config.yaml
n_layer: 11
d_model: 128
n_experts: 64
experts_per_token: 2
d_expert: 128
d_shared_expert: 128
activation: "gelu"
moe_layers: [0, 1, 2, 3, 4, 5, 6, 7, 8, 9, 10]
router_score: "sigmoid"
normalize_top_k: true
routed_scale: 1.0
balance_loss: 0.000128
balance_bias: true
router_noise: 0.3
shared_expert_gate: true
init_std_router: 0.00669
lr_router: 0.000649
vocab_size: 1359
norm: "layernorm"
norm_eps: 1e-05
tie_embeddings: true
optimizer: "muon_variant"
lr: 0.00202
beta1: 0.9
grad_clip: 1.0
batch_tokens: 65536
seq_len: 512
train_tokens: 303400000
steps: 4630
dataset: "wikipedia_en"
Below are experts of layer 6 (counted from 0) of a mixture-of-experts language model. Rows are named up (a neuron's input weights, with its number) and show model dimensions 64-127. Each number is 128 + 32 x the weight over its row's rms, rounded and kept within 0 to 255. Numbers have three digits each.
Before each expert's rows: "gets" lists some tokens that make up at least twice as much of what it gets as of all text. This comes from a sample of Wikipedia text that the model never trained on. Tokens count by the router's weight.

# expert 20
gets: " he", " g", " He", " it", " she", " She"
up0:162115107060147130145152095090084130129116110163153124186045131157092120094102071164151162108159115106124127055136142146178146134168137182131141126129057162159087127205073142119144181155097145
up1:103112168120083146119138115099089203108180113104140174149146152147157122093092110065114164161137108097122119175130106117095110131170146106147148170068128137151159070156074134109147084106062162
up2:091097140106123112097065113156112219149139040125166101147142088081114137137196078103123169137127121115123144145143096136182115174098144102191191143162134126180127151090112131106125125118108139
up3:122132057134148179104131085081091092072142139122078119066112116139100149186147123136126122134157173151087138157166151138140150092120147130146124112157099168115154104140186085077071140078124129
up4:164075117124139122107182098122106152129131149140177158183124066173104167063095130115106149164081169144143062155126100155172122110136100113180135149138135102117204106151192091124182119117121100
up5:098134116132224170103151121111114126099138150155136165169086124176138127109088173131176119075048169123113114161118099114157123072098111077125157174139081061136040158172092125160089129150126117
up6:079204161081150169115168134108134144114114099081167104135126068161140148132144110118092114134166114137172140110141172154168135159151144156079157140150113078125142127125103140054122096090177154
up7:135173168102105159110055132174139078150078154133147162118131095123096123134115123196105041141129114112154037141132166121156096119173108164100134169115094121124156098115179161188078120144099118
up8:178148084053184073168116123127184149140156129134117172099115151079168117120127157131121122147109154186090068110116154095143139149127122140157171157092132127156087150137135085161122156096096162
up9:137179167179123128130070181092135136158169135089133126115087154164108112083121146109117104140113122149132172109123135136083130137119156072158186201176083115148136115093102135118176168143110122
up10:129179172111191136117095149189148167140084101075109146112114125161175116090100192133114161174131163072187113107156078078196096102104156099146153115149099130130120189137063104094098185144139088
up11:112104159161095148102124184137136067132113170081100110116152141088072139147111133091141092125162091059152148154098202063139121148158115132167123136190129138137072119095149163071111149135145152
up12:119144026149118134092161133164147117110111122072120123162076103113094154100097163103166155131107127166148072129172223136102125123073137143143161132148123130123167177105143100066160149136117132
up13:116115134157152147109077125191163072086105124130123158124110150181156185106162064103167105085152139149127132172132179153168084121075116090140091131133111101114138152111158153132162107138125107
up14:120134143126154100173142127147202139150200113098118098162083115115172157124161130132107083124103169194129168178145116096116165132161177114157186138145117132131181141117130128165114154147120110
up15:118056075099132132144161173146170060097127151172102085101147115176172161091106115104128086155165183098074141122128104121186118117180084103132120142156072163151120186090148078086109121159123146
up16:123125084153134063141101137178174143126195123128109133114087135120143103178082104136144072171120156130116145084138111092114156087146155116071141087174130103140082147131098081170134101099157106
up17:193175103169138142164161160142141191115139148070045145087157144130142116120111135117076067128137136117136164146146127103125139162117088158138143145082158106093108153144141110155120158118079127
up18:138134088130078131117130168148158179095088138138157135096154126121149174165165119134148131103140113102150122195163107117152154171102065169113115162148149119154149058185086151148133137110166108
up19:114151134116100155162178111137121154119094097139143153138115096147116168127132091176174175239081135184121149073084144170124159087151114130147187106145124127156112149146096116079150169158119126
up20:086125086124144165101152093164116176134184152160128120104100154148151119130109114087188081141142140212146066199117107134108129160107110112133116095171178090146098094142140117116137144100088127
up21:138105114067142087143187103173213099126181117118058156178125110127147092103119118113201098196092137090125062134079163091094162131146167129121144132099097071187155149145176122148106108141129177
up22:133135127116129143146163130185095144141141136100137135189150167147193086091076118169126111144085105082131097143106160176173077117107123156119046092161108103126150100120137089147050146132104196
up23:106136131106065138110162171175170127133104184112121107120079097112156199160090071129149123172106087149069064129098131160097130113148130177152129152048154174190108148133159096149128118093152150
up24:100157069133089129118091154138141138102130113117119150180151169081138150082113124136132203135168145134168101125173179115136128119102126134196123086181153097122142165173132114046133091127162108
up25:113173085123110135113133145176110130086086117147154178153140114112097146160154072140174118157115093068145103149074157166081147071173081151104167109102193110141087095165098098101096081096148108
up26:156116136120146138075172170176130054090104103126100129135128140138117135143140176166074114130148113142104114153144146125160126187119194136145140139142063189108131125144059097130142081155107110
up27:143158156125147125124077161113082165155161183108118091122123120102121086119127126135186112137143146142103094132125149127097103106180070122070103156138165143154054148141114121120058121153063134
up28:206138159095109127103161124075208129166143153144107109125143087139197083123143114125147095146153131116148143161168121125150133133123137139106105173034142183132094108158161068073123071146132113
up29:207115147129100073043161130157154152071148173158130141139061157138129178103158116176151125103170140111134138159110112115141102126163148038138092084105146157175124111121106115111162152115123108
up30:181084101140162123063092099102102126140195132138099113123167098090157136136147133106106076100124173135168124146106159114113139140175151154101169164152128143119099157122106122208175090071172164
up31:155116165117092198199126117118161159123145221195166111125168155126106124123108065111174140095149118124151107168078146073142123137129092091189126146072123106132100121148139088122079075112099124
up32:138154099094164122093177115117122167066118092142089146097126107157149118141103093108123101109126085034093199090154126121166183100123182163159139088097111100161086131126094139169130153149079105
up33:121122095140111123112139097149100132120149105077132135101116133157076109098122160098155056168162145148164127086116147103206061106170145168148161175073157120150091166112135052112141129169094139
up34:138130142150109116113112136102155113108149139060117124122055186153170115093120070047163146142123177133083118126126162089182084153152116111194145095133121158148149060104139103121104149166164096
up35:128162141118127143083053139146181182116165090034126114137145157150099109117095116141079156112163158098095052158109110113113187125089155124101172221101119140093140127091112079123135131151143117
up36:156097096107111153161162166142148175077172171152137162087129121144147151137149104097133124147178157093117135119108170100218096151152170082186101095107131173155115140016079036100105149091121108
up37:113130124117089103143148104098103135141126144081136142147137166131161133187101116112154104136162084070121185125154182178163163159172148097176175113079107186145144145108053123126118128150094098
up38:178119106139140149162148144101167118203113141115110105160133127143104063130099131175160091142178117151138120092115106115148112178177103039143116153136102124189146185083171130144123164160136133
up39:103152113120097143116111095139043106130120093084116097143119141097146184093109140132135134190111159144140109138146181120100096089202165086082162124130153149186137161093098121135097162090061122
up40:167209121121081141080113102131146177102164162127153135084169078086144133077135150144128107144122143142147135103132063119091133125136114133140171145131078120125142126210076120126131132119134085
up41:154117103158158108117118156137101134138129099183116124117098072084158126089106167178104147046136082161097099129116107160164187117093116091144090125133132185077135115208165148104143137140097129
up42:120108132132122118078161153137094093080123154155043122177090112122167126123158050122178139132100066060119098113131103162152104141150104183158102152134025218148134092154147136128130079140135137
up43:124195126142104128121092111152116121101112126130206109146072123114112147161125128135152087054150103170138151163088139134156113117180074074054129105161140125119203151159086054077137147115168140
up44:149144038159155146080155092108135150118096125123094136168135096124062166113072113081172118111092144115171122197139120125115106117130117143099114127186130160161156089180111129142054116135124140
up45:135140082064095136167075098188120139109132106082119100151144164133139124157119132100148101116161164171144127104099180156071130179103142118184139133058162055131158120108140079157135077124118111
up46:114138139147106159100159072137117109116160118109097216105124102135131167161176143136171169123180135144109160124200087109125084118083091111138111143175132117139106128026112139080105112098054163
up47:101147106166135115121116136115204149066132176135140126105143077144147139141070134048159146155155074098107129131145105086098140055126174239062094109143142186118104097073118091151110112108134135
up48:104078080166151138160196151145196108097143157116096120143099179144096065110130117154111133092171167096117134160140178080122103096110087151127113064135152160109144092174093074153131176120110127
up49:145151141120142130113156155153130140112162126122119099150116099136116075111149091093120208129111120094144160117073217139155113124183122072151117086102048200103165068159125070129137077094118115
up50:098101119110153077100126150099060108167141101101180178093159125111102108132116150064076086170162126178152114134177128140121096138151126137192137132089070110137172163160156156109180110134152153
up51:125138128092115110133109085116128125107169112116153136089059160126121191084138165152137101180090143130090107111174154129115131163133187137145194131113115112121154079158132112211124126112130208
up52:177135170169130146090164152127112161147098143174123128078110092207084102173095122135100149097156126123145155135127163131151090106176085090142168115105122102106091130143112142167120077145161126
up53:088118086051127139202119126135086165152155137180121127143134137061149120142119153060135171227124162092151091184135125141224109135135145114126152116170114117097127133159084110118099117101126152
up54:094123137085115123046125133174105087082117206106139124114135123137108098158149205122132113138204133134127103174117184194106204098150126107091147105097118160114106085150140112126129132108097109
up55:141120129130136150091106088138121116104169150154099164144151131085157138140130092114179137151171121127135128150199133102143154070142101140127119165085092145143133132114040113124139098112135129
up56:121096156149132097109130059152110123146123139092143144129181134175099169120179151107156129189161139145118157110191142176118166060138113116150127109093141113172150076077107103152128152109100071
up57:174131028087121116158178115099174075079090122140119144162126111132122126154135120171161118193112110173139112076108083166138156099116146120143155152122137091168119135150197064110128078111095112
up58:124144098104197182086151138138155120141120123136135162113071177146077121131088082147185092143123156108134107171118114120112117171175113135154189127113172135121132068164133226169091123121106172
up59:095147134103166123142140121122116141152155110103085217098102146128137138064092149163090164103088108115102142190098123109098110095087116103163140167188205098146118136187099103126117135099079163
up60:088075111165143174133113201118108117145173095140081153102130169115174168117085150138124101140150172132131113122181181107177142128105138103132169179148104083096156120132111100186104144134107154
up61:160155102113153111114151155134155139027129151166111183108095119100084203122080123188139117059192170082160084175147175117127026073162135119145137109121155121157160148149120062162091133127133079
up62:172130121109115124141127136091068131094162160118115132143175126150133208159108163155125118133172226093118109106126137075109081128090131092102087118083174092144081170119199092142126075091116080
up63:113078122129161119105191119138071155157143112077109117132136168137125082139112164076150157187075188166113151143171131133106168201115135083116156196164110140126139114149078094141099143096119156
up64:162152110127137178149200140135120155131156112106098121121083130127169103105115130062110150123133164133090181148115125058131148101102112067208204164148127155158073141093091114107098128038175168
up65:087133145120137121092086155128123141078161186103131093160131099149132154100147121137172101138156201092185152100149204160116113073168162110178146133110159100128125100162094110158122121107128124

# expert 2
gets: "A", "s", " World", "C", " League", "ation"
up0:150082091104215143114149144155094124124114111123129135138095110152129147111072143079143119081123151103115185064181182137156093119207135162099090096082087129151126139235126156107145166079174176
up1:167117147092149108157153077096143162101167132096177120150121080110158157109132131114173132163142096126159161155158151139098137130114133118147131145060068129119134098157129100155149095113077145
up2:115090109135104095165108134192075159137186104166181099158099132110121157153139095107182121173102106154155105107163113140203080136074168087133149168124166133140134132094079144082165096144149133
up3:130114138152199161074116082079083134098172118145089147126119080106130131149155104131157133081113167114093133139130141169073136127156176106116110141104126138122152130114112078099101123077087117
up4:170094101137119082117181122123154141107122150182121088133138067179120087114137081120161146116088116087150113146114126179131098149144148102210162118117121102120140186071089095119136178127133090
up5:132097128157185140086155129085116125078136157141118138079153114214161104112125136154105073099110165099142090127101199157142124125110107193178144133056182141130128150132111136071110151111113136
up6:089098161144123125075151148095127146145094141090150153132168092159115176138133154111133176205139173178163153123065141166161157125108114151171126121121082082064148071127131115117116107123146072
up7:118077154139149175129094070147111146139117174123135170142126086101116135090149019109149060176173137216126094165115123121098103120137081150121169114081183132154149032099159153100097138141096098
up8:123141211068177127109115163131105115108118098123079142173130127102116133170135178123064120162142107147127034128155154105140143143121178133100161135109135133139108092145071078201168144093081182
up9:122102111158128165130136131114135106106152097123117182133116139137127097115073105112130156192114134094141146112133132074128168209093173124143203164169069098090123140127123095108140163171115075
up10:161212143123149158140149102176060178038112110121100155132131096192121167144145157162144108167130124093151112122111121145130144153121108082090104097093131126170113136129117111130084175145098088
up11:088151158187181138086112103136150087112150173105104090134146064149081135097124139114123144136168114120164116168095179119145117127127141153085169111139114122158104115191131100140151157075164125
up12:062111116097137090109210072127149167132117109103141130153110104086105149082154169103127128103069092139174133153105182156115105109127109131137127171093099108146152188119099161107134100158139106
up13:129122156124124112101096163125129126139124123121106102122104165125139128040114095120196096163167183127143140127099185158123142140150113125158125093133108190132127152109127132142132149104139102
up14:057160124158129107166126123108150142166119154111197089093171071088156193131129087139126134156183145191134146164108157115098176112132142116189167121108129117137150147174083154157114178164167132
up15:124095098122125110127111146123095147166130186183132177115146105103158176028082083175176108143117144121134186113089135124194143109181099170135120118100064152099119136106126124136156076164107096
up16:172106104200133097108126131108106182141185052154118083152072144167098178144159114099130078185141079114105129134112100182120175121135187141150151172143136065109114143136093127143166102082174114
up17:146152114158121126122166097160122157124110119051078085146129175107119092121063084120102081099092119167078161121157162114122092118146125157152131180099154161105124208140118083119104142152136138
up18:106104150144152098107121150142117150078097136145191123094143094170104140126170073079118155133116161082169119162099074089133175138109108136135131167094141126200156137142113135124106131099172091
up19:102172127101110086160127104156130119131117161082200193152118064169166173100156090147151128097087106102150138124112138091175179115127104142143140134112082187180062149158106191098154151108158053
up20:096133126098171087128133035155165161137145148113120137138091199140114137102065143143184078137127083105155127186124094113083167141127113145183116115114184124125133090160136090107156152066165122
up21:096079125141139118148187058175131122082100136106116155149128092137127097106050107163157149119120114134090100168094117159098173149113080097162166144106116083172160166191195126118149162135130156
up22:100057102129211117137163116101096181142129097145136103164138134195122152113101101119157143163080120130104097122160140125157116161134182129172110149190142147133142126159133127137116129124143090
up23:123141137093114101149175121115156110138151168167120141135078093096141123130111128103157083172084106113140086117085183146197098105153159183160146146136135198126039099135143166111147140100102168
up24:106116123089153110072115119142044050081135118147124147120102136116149176116093125091088177112142113170147086115160157161133154116107129173247137129177132157108130122139153132096145130129175091
up25:162134166110128093085070073192109142080116139141107126169142120126097128175115125070110118167130098116123115105134109146110193177155134126078165082027142129158117106149089126127149064134111111
up26:160113064073122102099109139143149106113084135150146147122132100109157108111149132148151138145124128152138149134129135178161102160157171155166116189106090175058194132119093092131186103145097148
up27:116133147146160137130060150072112151169101088118111135111214110136061103146130148130161131095110122131078081099157091115069121142136087107087124136116183124133162142159112170094093062150058154
up28:156118153087113091116113133136148109153110126137131110088110073100174132134145126152160124116201117105125092139145126129139076080151157176112081157042129159194158132124174121059115156199094176
up29:140093096144133095095143120120120128137117123193132185136109166190173146131119169109128142086122088075134145159116133132131110104137147071157096148094085163134128113168113111108148175127135157
up30:175111127123155109113115076149088111124193178133139130149159111163154117124127127095130122153106125113201127056154133106132152121139195147083157192136087142142087197168127108205119124095204135
up31:100128154135170139156141118107118127120106194214130101206113127131131146194112112077110096144179126149141066147121145101165104053168093118158189109124148132127119109134158061100099098079098123
up32:161157156127180065116130079128091119078115094160118158147105110165161154121054143093127102095160084099105131082124109125183129089140180179167155104118041095195149141152098130153140158151110116
up33:121091107110141157139129112105102156086195171101142160112157108197148138107066121137171095183120087124128134107096145159142117117158164158146123096048158120093061148179127133108147113172113120
up34:154168125105139147154094082135126119118147088149139196191084193135196088137139035085176086087142099139138141127108119176135073100118149168186154132131123157149159107124158140168095098083111109
up35:115146103121134194073059090184100170200127111123124115143194142120154160105085067057095125166154150056148092146162178082145123091146169128120160203116087156163094201110119109156134120135183140
up36:164136124125086177171120113133155191090176113149046168128158120141132146143092117121076064127189113110075094103121170106147084132178142164136066155120087152137151113068092094039132160067174130
up37:147188115057145096174180116103105150127131125070125090160142123092162098116120125100136118130098125036133158136104165154148149161194125130190151105086137164106091157136078128101155145144111150
up38:148118097178120115140080102124195165154114115116193074129104091136084099159120126159126115155132127176128105144069159103154143072172129162178118156104129152114127125101184097094189131117103159
up39:110117147163134134086171091141058113170097121123118088157093117170154164105137134102124147184105133148178118082107096128105070071146141120076167126163101123187076120116079082155169205110130089
up40:178119157140105072087124136123094168162088163190114148124130101123155113125138099159181138180137159146140145053112098135082115159128205141138168125062090087114089099149047135142132162081162086
up41:112136136179140147148085087067138153123138127117085135093138090107173139107132128086097122078145075119099127139181176127160165170170154116141097123105124112102128075184166153142124089081141130
up42:109139085114140117087137142091101135104067188120074146127120067109137169075131109153177134132152100153093107129116144108150099099162147199103122163069115154141115105161164084118097104198129151
up43:141127132153096120071113089128092118108128082110164110150084125092115143150116148151152103133128112130122138139133061134132113132127146104172200159171168061119100124141089109130148137179130088
up44:150153094136080151139076155092170140103072113153149125105095093158096198136080135103118115110106110098160164096106124133083092098140119154147156152162115133152158095141110137137107145143152161
up45:094102138104106112122085176180135104194136117085172138119140117134129174165085138064170071104157100159160132131145112155115091108152114114177171123118095111132095065066121135107178098094162127
up46:129182143107111152119121086152154148091147080154103163160159082099092112140134098164152120128156128138118143119146124067128053116093052131151161135113074124138147170111161090070135144087137153
up47:127058170126105130131087095154135183082117121125162069119139140159152159121102129138148116086183143166096118132077144125133095061135128181106126121108156164163085143128149125106091166140167131
up48:190087113136136183127157112102120129139164197053188137113138108187148080144099118112184149125156151058144114144144137094117118145168134140173125094085097122086164049138048154069137165110105151
up49:135155076126136096145108059103142136083110139165154136134121081131175094075143053058093149135135147118170159171135160099155109103184090129083124155090058152133180112138105107132134105080146099
up50:122133206118164087101125086079076106097119116111148207102150137108133103053112133130122160159189111159122125144177099119110098125124154154128130109161101175117105173179126097104137168139125112
up51:148124147122137111096134103103149171107165111140128180107052124111106121098128141121157107111095159121144136113157161064161151164167159145087154156132119118154101115117137117121159128162134192
up52:143114177126143118078121099163093099106089072144152196159153071205061148133091117074110162109143169117096129128039153118198157149148088151130126113112106110054065111148103112108150080110118144
up53:099064145080139105154178124125095142090187126157137079141119081057123217121172099103144166159157167089100109178125109118163101137127122088117142142208109100128121154110097147129139150124122140
up54:082187143083137095078131075189137109171120176089099119102160055103141083140111142079178143155115115119158151161170177128115118091111107161165127091126074186112084135143128113165130131116125100
up55:113121121128217114085116067135156118139164106103147177158120135095182133117127077126175105139133100132104158116189104122140151111140132135104138157057145119138159176154146060121141116092143119
up56:117092125137164094126120084140107090119116186068119173109129095132109161114109104085197136185137130097169140122191077167146124080151138180133092093099116157133172174134135105124165181131138068
up57:162138113097129122096135097126165138090115171116151151144178106101118161137082152112184139208092126157139113094097066138124126110147170196132104126080120117122120127099112060067191104073174093
up58:112204061151147101072147147173131153147120134125174173117101147145156168138092134109134141122126112082147109123102122111215074174127166178158130161189135160092086176154095177141150179099127090
up59:088142080075110096099156113151106091187152131123151158126132088136106145077112143146168101097146149099176177125141132087106141127133139153133111191140174107166078126191125076148166160120094216
up60:148086102126112098102064128092087151146093130195080122157139131113154131127087143108115122182194136133153126119139140147110087143110203101088167139170140031114122155116114086142135139116092133
up61:185156054157178098143103078126131084077170138113117120184141080100162138100116095171134114076168161089160089125131110114132098069109106175110138133106121188167114172148112073156162137140110062
up62:176137132147154051061116126123113132091164162161152139101147138110147124088169177115155133139129138136116155110094145081091063127161153058140093147098071112127093169086140163079080090100099066
up63:114132137118203158135156124130045172140115082163110088125125181047179097090157150103114148213130173127061135154124139111147125125163133125154096132125123092103119134199119120147113119107098114
up64:091146114132139170155144110101106157135143177136169104127089152111152105086126131054157119117143165146093178205102167078188070047147113096166146120171182165108139144125079093081084136132158160
up65:070100153191133118113085126180096077109171213148132125136154155113097167045119100079164111154150102103146120130071155116109132062136212104168178172090084143117161068079127103143171107140116158

# expert 10
gets: "g", "d", "et", "t", "b", "n"
up7:100142147137134119121096048119157122161158126141158132084143121153143136115106086150128072115158141098165104155139136157107116148172131172094122141170129052191169099179153089133077100127098163
up8:170142112103183080133127102139112166124092131141118147094111136097116140178140120105145117143126130113163098132079177094109100121111137089086138143150147135111118161154099075131142211110108157
up9:184123093138072096099094147117140128133083138128137125144116124087119161136104178141108116148153117117241126113150129100139170125140198126100157133163092099102035153049155095152186095193103100
up10:142115187142179152094165096188089149125098081127134150119117115098094147120131129198118083192166143105159130098121109127126141083116180101174155165150176139170179132124112085151185139154161082
up11:145153186143110137115198123161158073100117196119141105153152093069122149105153163118132110063160102042134103152077178148157139108143122131165110109142080168154095144139110134075113122090095169
up12:147164131123100152101156087194188167120179164139146119153074134107123127146094129114111060108143118110123080121148182182136101146101110129109118100110115091153164142150126111060177150131075098
up13:152139190085085119149085122157129143140108185130111157141105124180140129126167147108151092145169181091158124162154142142154148151059140110134095077107125142160142170120095126090187140111169107
up14:084137154144144092142152107116119129166154138152130062178087101105151137144148133202130085150122190164153124147188105155090093098133179192148141114134121118162137124123128077123132143184114153
up15:116103130156098139137097118155162138083116103148155205117099116116151137080097111143116162106134148066040159113091101121109191166157147142146094159141067131150075174132139129098067174105131152
up16:122128090138138109172151131131193125111164138165118147083150117168119119176104124170161085175162112101128124071160114118140153114198184105171127071209122103097073162183075054142090086106137100
up17:156113103159090157085063117140137173144115134087049136096199168115085075159127194124116077144175148139142109114121169155185122164106135153147091148143135138120103113146101081123109136117117120
up18:146084121125124128115151132177161164133097164156155099168102125142076187171166114116089167102109129091144048161137125126127167153122125142129072185114108139177167086184120137192133151086175151
up19:086150125107122126161142101144143141142151140087152172125164106140113151169195092166157107141074126145149159131094109148098190110167044101115110104088118131176121154201143177098095131086149094
up20:076136136081175103197162078187140126130154158147068123125087114130124153108094140185151078129145121091156087144091120158116141193159170062134124125148150053126103112183141130130138180089176101
up21:106107110122147123197198117175241065126113101124123130136109145105113077131107107164136069186122101088095099144111147124112164112108144082138138190151107119160177186165157107127112112112119088
up22:102092133113174103143133098159133112097148131152151166110086200176073052084096100143132173156132093121076146142137175156189122136132130084184097066184093136145155104141109126117131158075142130
up23:138112173139097115132089120118092159111127171194150115142107158126129173152120081129155037172099108100109103191140128104122135104084158168149143157117086139170035085140116121140162144069162151
up24:145167112138138077140159086139149151057149130162164183138096155125174077092176145135125112110095171111138051095126113180139136130084139166189121144159160085113141134175163087051113146133164103
up25:130116078125159105102093094187138113110135152207134154161091084135088122182204058099144088156078116079145131098121103113168167155169152147146134132077120172146113112169139112099129119083144112
up26:130145123081090116110179096192139077103133117181141127145079093114138154124157133142118063168158150074103098102143146166168171184136150132168130171155074164115136151132067105160170123092119113
up27:086120101078149122162115126077100138128122129159093149145132149149135055159124152144112137123082137123115092098090075153126176162138142148051136136137158157112088180141117114093110122125135185
up28:147175207095120066101185073147179079154127159115079109141090125148174083135144093142105137134194102128121152163153065140127121137125172148082107142052116115122154110177166105086130119140115178
up29:124123110147166117100167134176188163123139199162146134115087166133149163143133128148141134138132125108092117148057131128127139156138115110161120041171123143127159129119095152165145158115115097
up30:163127148128173152134110053154146059091097177151131122113127154089154120128108112147067084071140114128168135109166174131139133118125168140147228189122095131131124103167128130212089132083163147
up31:120168077153168097174087105092144062195143181187127083168100152136158077118128115113158098111144107144102092141179096133120159125135122116158176147115091145139125117131206072109112137073099187
up32:136152120106168156098172079163098107123118066130118158126152111127226085142119146158119117122130124065099095098221085165142148136135193180131136094120054062125116093124069131160119137137134070
up33:127105077110142171141146122158091113113187150171110133138076150180124095116135104085188168153126117149142088089085117146157117107094154182113148110069186132104127170142126084125161123121140132
up34:067117147165139093139090114113071140104171169094117104154042120205147119142162075065118110113145145105091096193096157080153089128132128100169082153166167155141158091120131129106082156096082122
up35:171135117113161076066078100097141126132139113068143084126149099124155103170078119070048170131147170137133022170144125098100160159128124108154175159093148158137167145132157107198077113120130144
up36:189142161122115189150099113150143177067191120076140126089155133146150125103192137112197102098152164076111070106151162132139089152165148178108130112138040125136145110031091093103122127067126154
up37:127180136131096118100174094123051111139121101115144109126112153119149128117147127131147124121152067122101153181157125116190166154191161128130153097090095166172072123095042145095122166154080111
up38:139119145131086121172103125099152109163142123123124077131141103096143094161158100132139069191137138128106126136098122135108176176084128115156081184145116116108126120119095158135135149109119110
up39:144187145184108098157166083140056164109120140113116102161106088111155071059116181110071105184144128138130092118141098127148115162135121090140153135126078144195185139102111125126141115110103135
up40:172175109097113117140127095205123115150070118113145200083172105158166118086129111169134123123121131094111183096112155123099168128124180130170134115134063113159085115157084124191135185112136092
up41:131136106109097162129122069125106143103138142130069159101094129134183112136120155140149134100201131053126126186131134204121182166070172151072086153173116165151115118156172102097139085109112118
up42:058107108094114141113144153143111109066096178106056142101141091179161085076131102133094142116105151106070124135083117140203132112153122169125108211145100161132078144167139172061119110139119168
up43:114173132145115119124102115107092093119126113163181127161114176094071119160137161166141049099125099105195156137110041157115135139175133108141168157148144079145148113200087104136157125106120132
up44:172185137077140177117144181125173135110133150110104120108150123132089171118059165114173145098128156118096094103121106137140137155146162169170129158166096121178136120136157125121066121086099123
up45:143099086092102108196103151129089113204122119135137179083082125162118115134110164074147138131116123127146088108108139179132141191077135069154091141144144034123113133131147091146134091072140153
up46:132173153103147129128165086146110136088208130125082165102142073154110118148149126143146084107152142159083151150160109136145103065135065129136146145177091125135144152102128100127158159111106143
up47:115081139109154134151076151182139108115195153137090117109102089146164136160121108147127145125143091166103121147160147118075161120124171162179099130095094186105106132097169117184105127119112132
up48:162135092123142173161128165140169130126128129077130083139129185148121088101108134136121097095148221045091086128129130119113149156143132128182066132143084111084129111151079117158128177158140181
up49:112117130106106144097123174136131158113135096169139112138070090123202117113126085093107167142112166137150168129128169104115107099154108160197118133144116129140127050104128066112163117099137104
up50:129194167077124123141133110142094114156140082112161183068129125128105067114095116115125079153185130158126160178186118104112154149070140142208141128118126133130110168127144115128218128137169126
up51:136100150163175115102082118090192151117139158173129129084131098119143116115104178145150111157139128114089135143157109098136112166143169179126136135138097049173079150128132030184140133103130180
up52:116125140130126172111166090180135151157112095182145154076069082232082136090094142141127145097183155099112122110098166191176129163130083124126111056108107112149155195163104099125123119072151138
up53:111073165080182128155124113120084166144151143095169115140166109063213197126126089111088133152161136066159094170128137109174130157115085150168119099141102082094160102145070149164146116118057116
up54:108168132117095097068117109217120097113111181099144088104171126136114087142125196130157081168133130110087074139190141106115140099102136140136123138124081131114123113110132126121155140137141138
up55:108081132126091095086149074119159100105146109127192124150126091123181131151139136102134089177147165116123079087194095131080155068133119113110150155131123116191157127150102078097104107116115121
up56:113162096223133065148153055165088125137112155114142151117092130121106113134136073093123146159183147062099167157179106163138137129144094190151101084098137122166140148162123118154160134082131058
up57:091119115098098097110112114156163098131124152095146112101148067143125116112122166150209115199080176135090106071152077151145096174188126136140063158121119109145182153164094090107173125077184099
up58:108097086135149111090113168195134157148153109174176168129118125160122105116144103123178095126172136118155049132138042096140102136153141136185147131152143159132140154135113157141107169143104117
up59:109118098063120126140128119115148106165145135122070103123138156161091119140134138159096138124099110142098139176147116101078103110127131107157092162166157088197113139164131074136148087122088172
up60:136070091163168179191099143126109172146093140102101155129099150159143142088066090154147086157193176129139110079167124147199126163102177115135163100172064087120145180155168073163151146149137139
up61:130160098090202177121131121183110092082153133137130221115072114077106165095115127090095150095159165038154054108087125164158128089134164157155086098126143114147102162108117089162207099134103140
up62:187156113107158129145173129149085147141161142145081101116155060176159133107162134161113164188096191135124132110138128089086104152141167133094140133132099068159074133145143118083094113090129118
up63:117091174125121123069185162127095173127112155082120105165114167162108093129081153124169120171091158079107076129116103110165145172126130136121107125158140128137134125196070143160094087143100129
up64:149149094132113157179127176123144124140132115135126124131066130131150119160085178117134091121157141107123147170126081097136141097155131114143147135095104139148068091159134171133109134094163075
up65:117113190142158100187102100126094133134148176146113127150128137179101159093142151118122089106170146120171119116122186108145148076179176137102101176115104157124131085089107112151124099166124100
up66:170115122114118142152139110126113171161154162165146164158123129142095113154098074183102061091096134105137121183109145088177153143134145106093099181178030098135103123096134139129122145093128124
up67:106094122069128085179145095114168135039132161141134131119121177169172125134132140105202147165141104114090111166183114118167121143123166113116090108140089141108124075133149119137147125156131132
up68:146173084168149118196122122143114189069106154082093141166136114151174115132122161126144152144160136071061069120158097171195142184121133138136117147113150130131091163143091100090156175093124114
up69:134105164135162145118173122150141173211154185088132125126086066152123092133126107136163123154110130081045112145134121183103166142140098187118178139136138123172170196168102109138161142095099161
up70:129152142152151119144148121174117164134081196099127147153092128157100114126112098106097134181136145123075127149081171113165085082155132162106113147173152114149166101104221107121159136075116146
up71:107151173132128154101111118131117153123118162149130156115122094111077090126155093113176119134115127133125137138124181102148038087116165069108110094157089152169169150145134109106109084118075095
up72:167095130130170116162178080179126130155162088115109149144154119212139156136130103146071124160095086116180144100091119086109132165143131141166136138154100074129125138150141115110095154111050155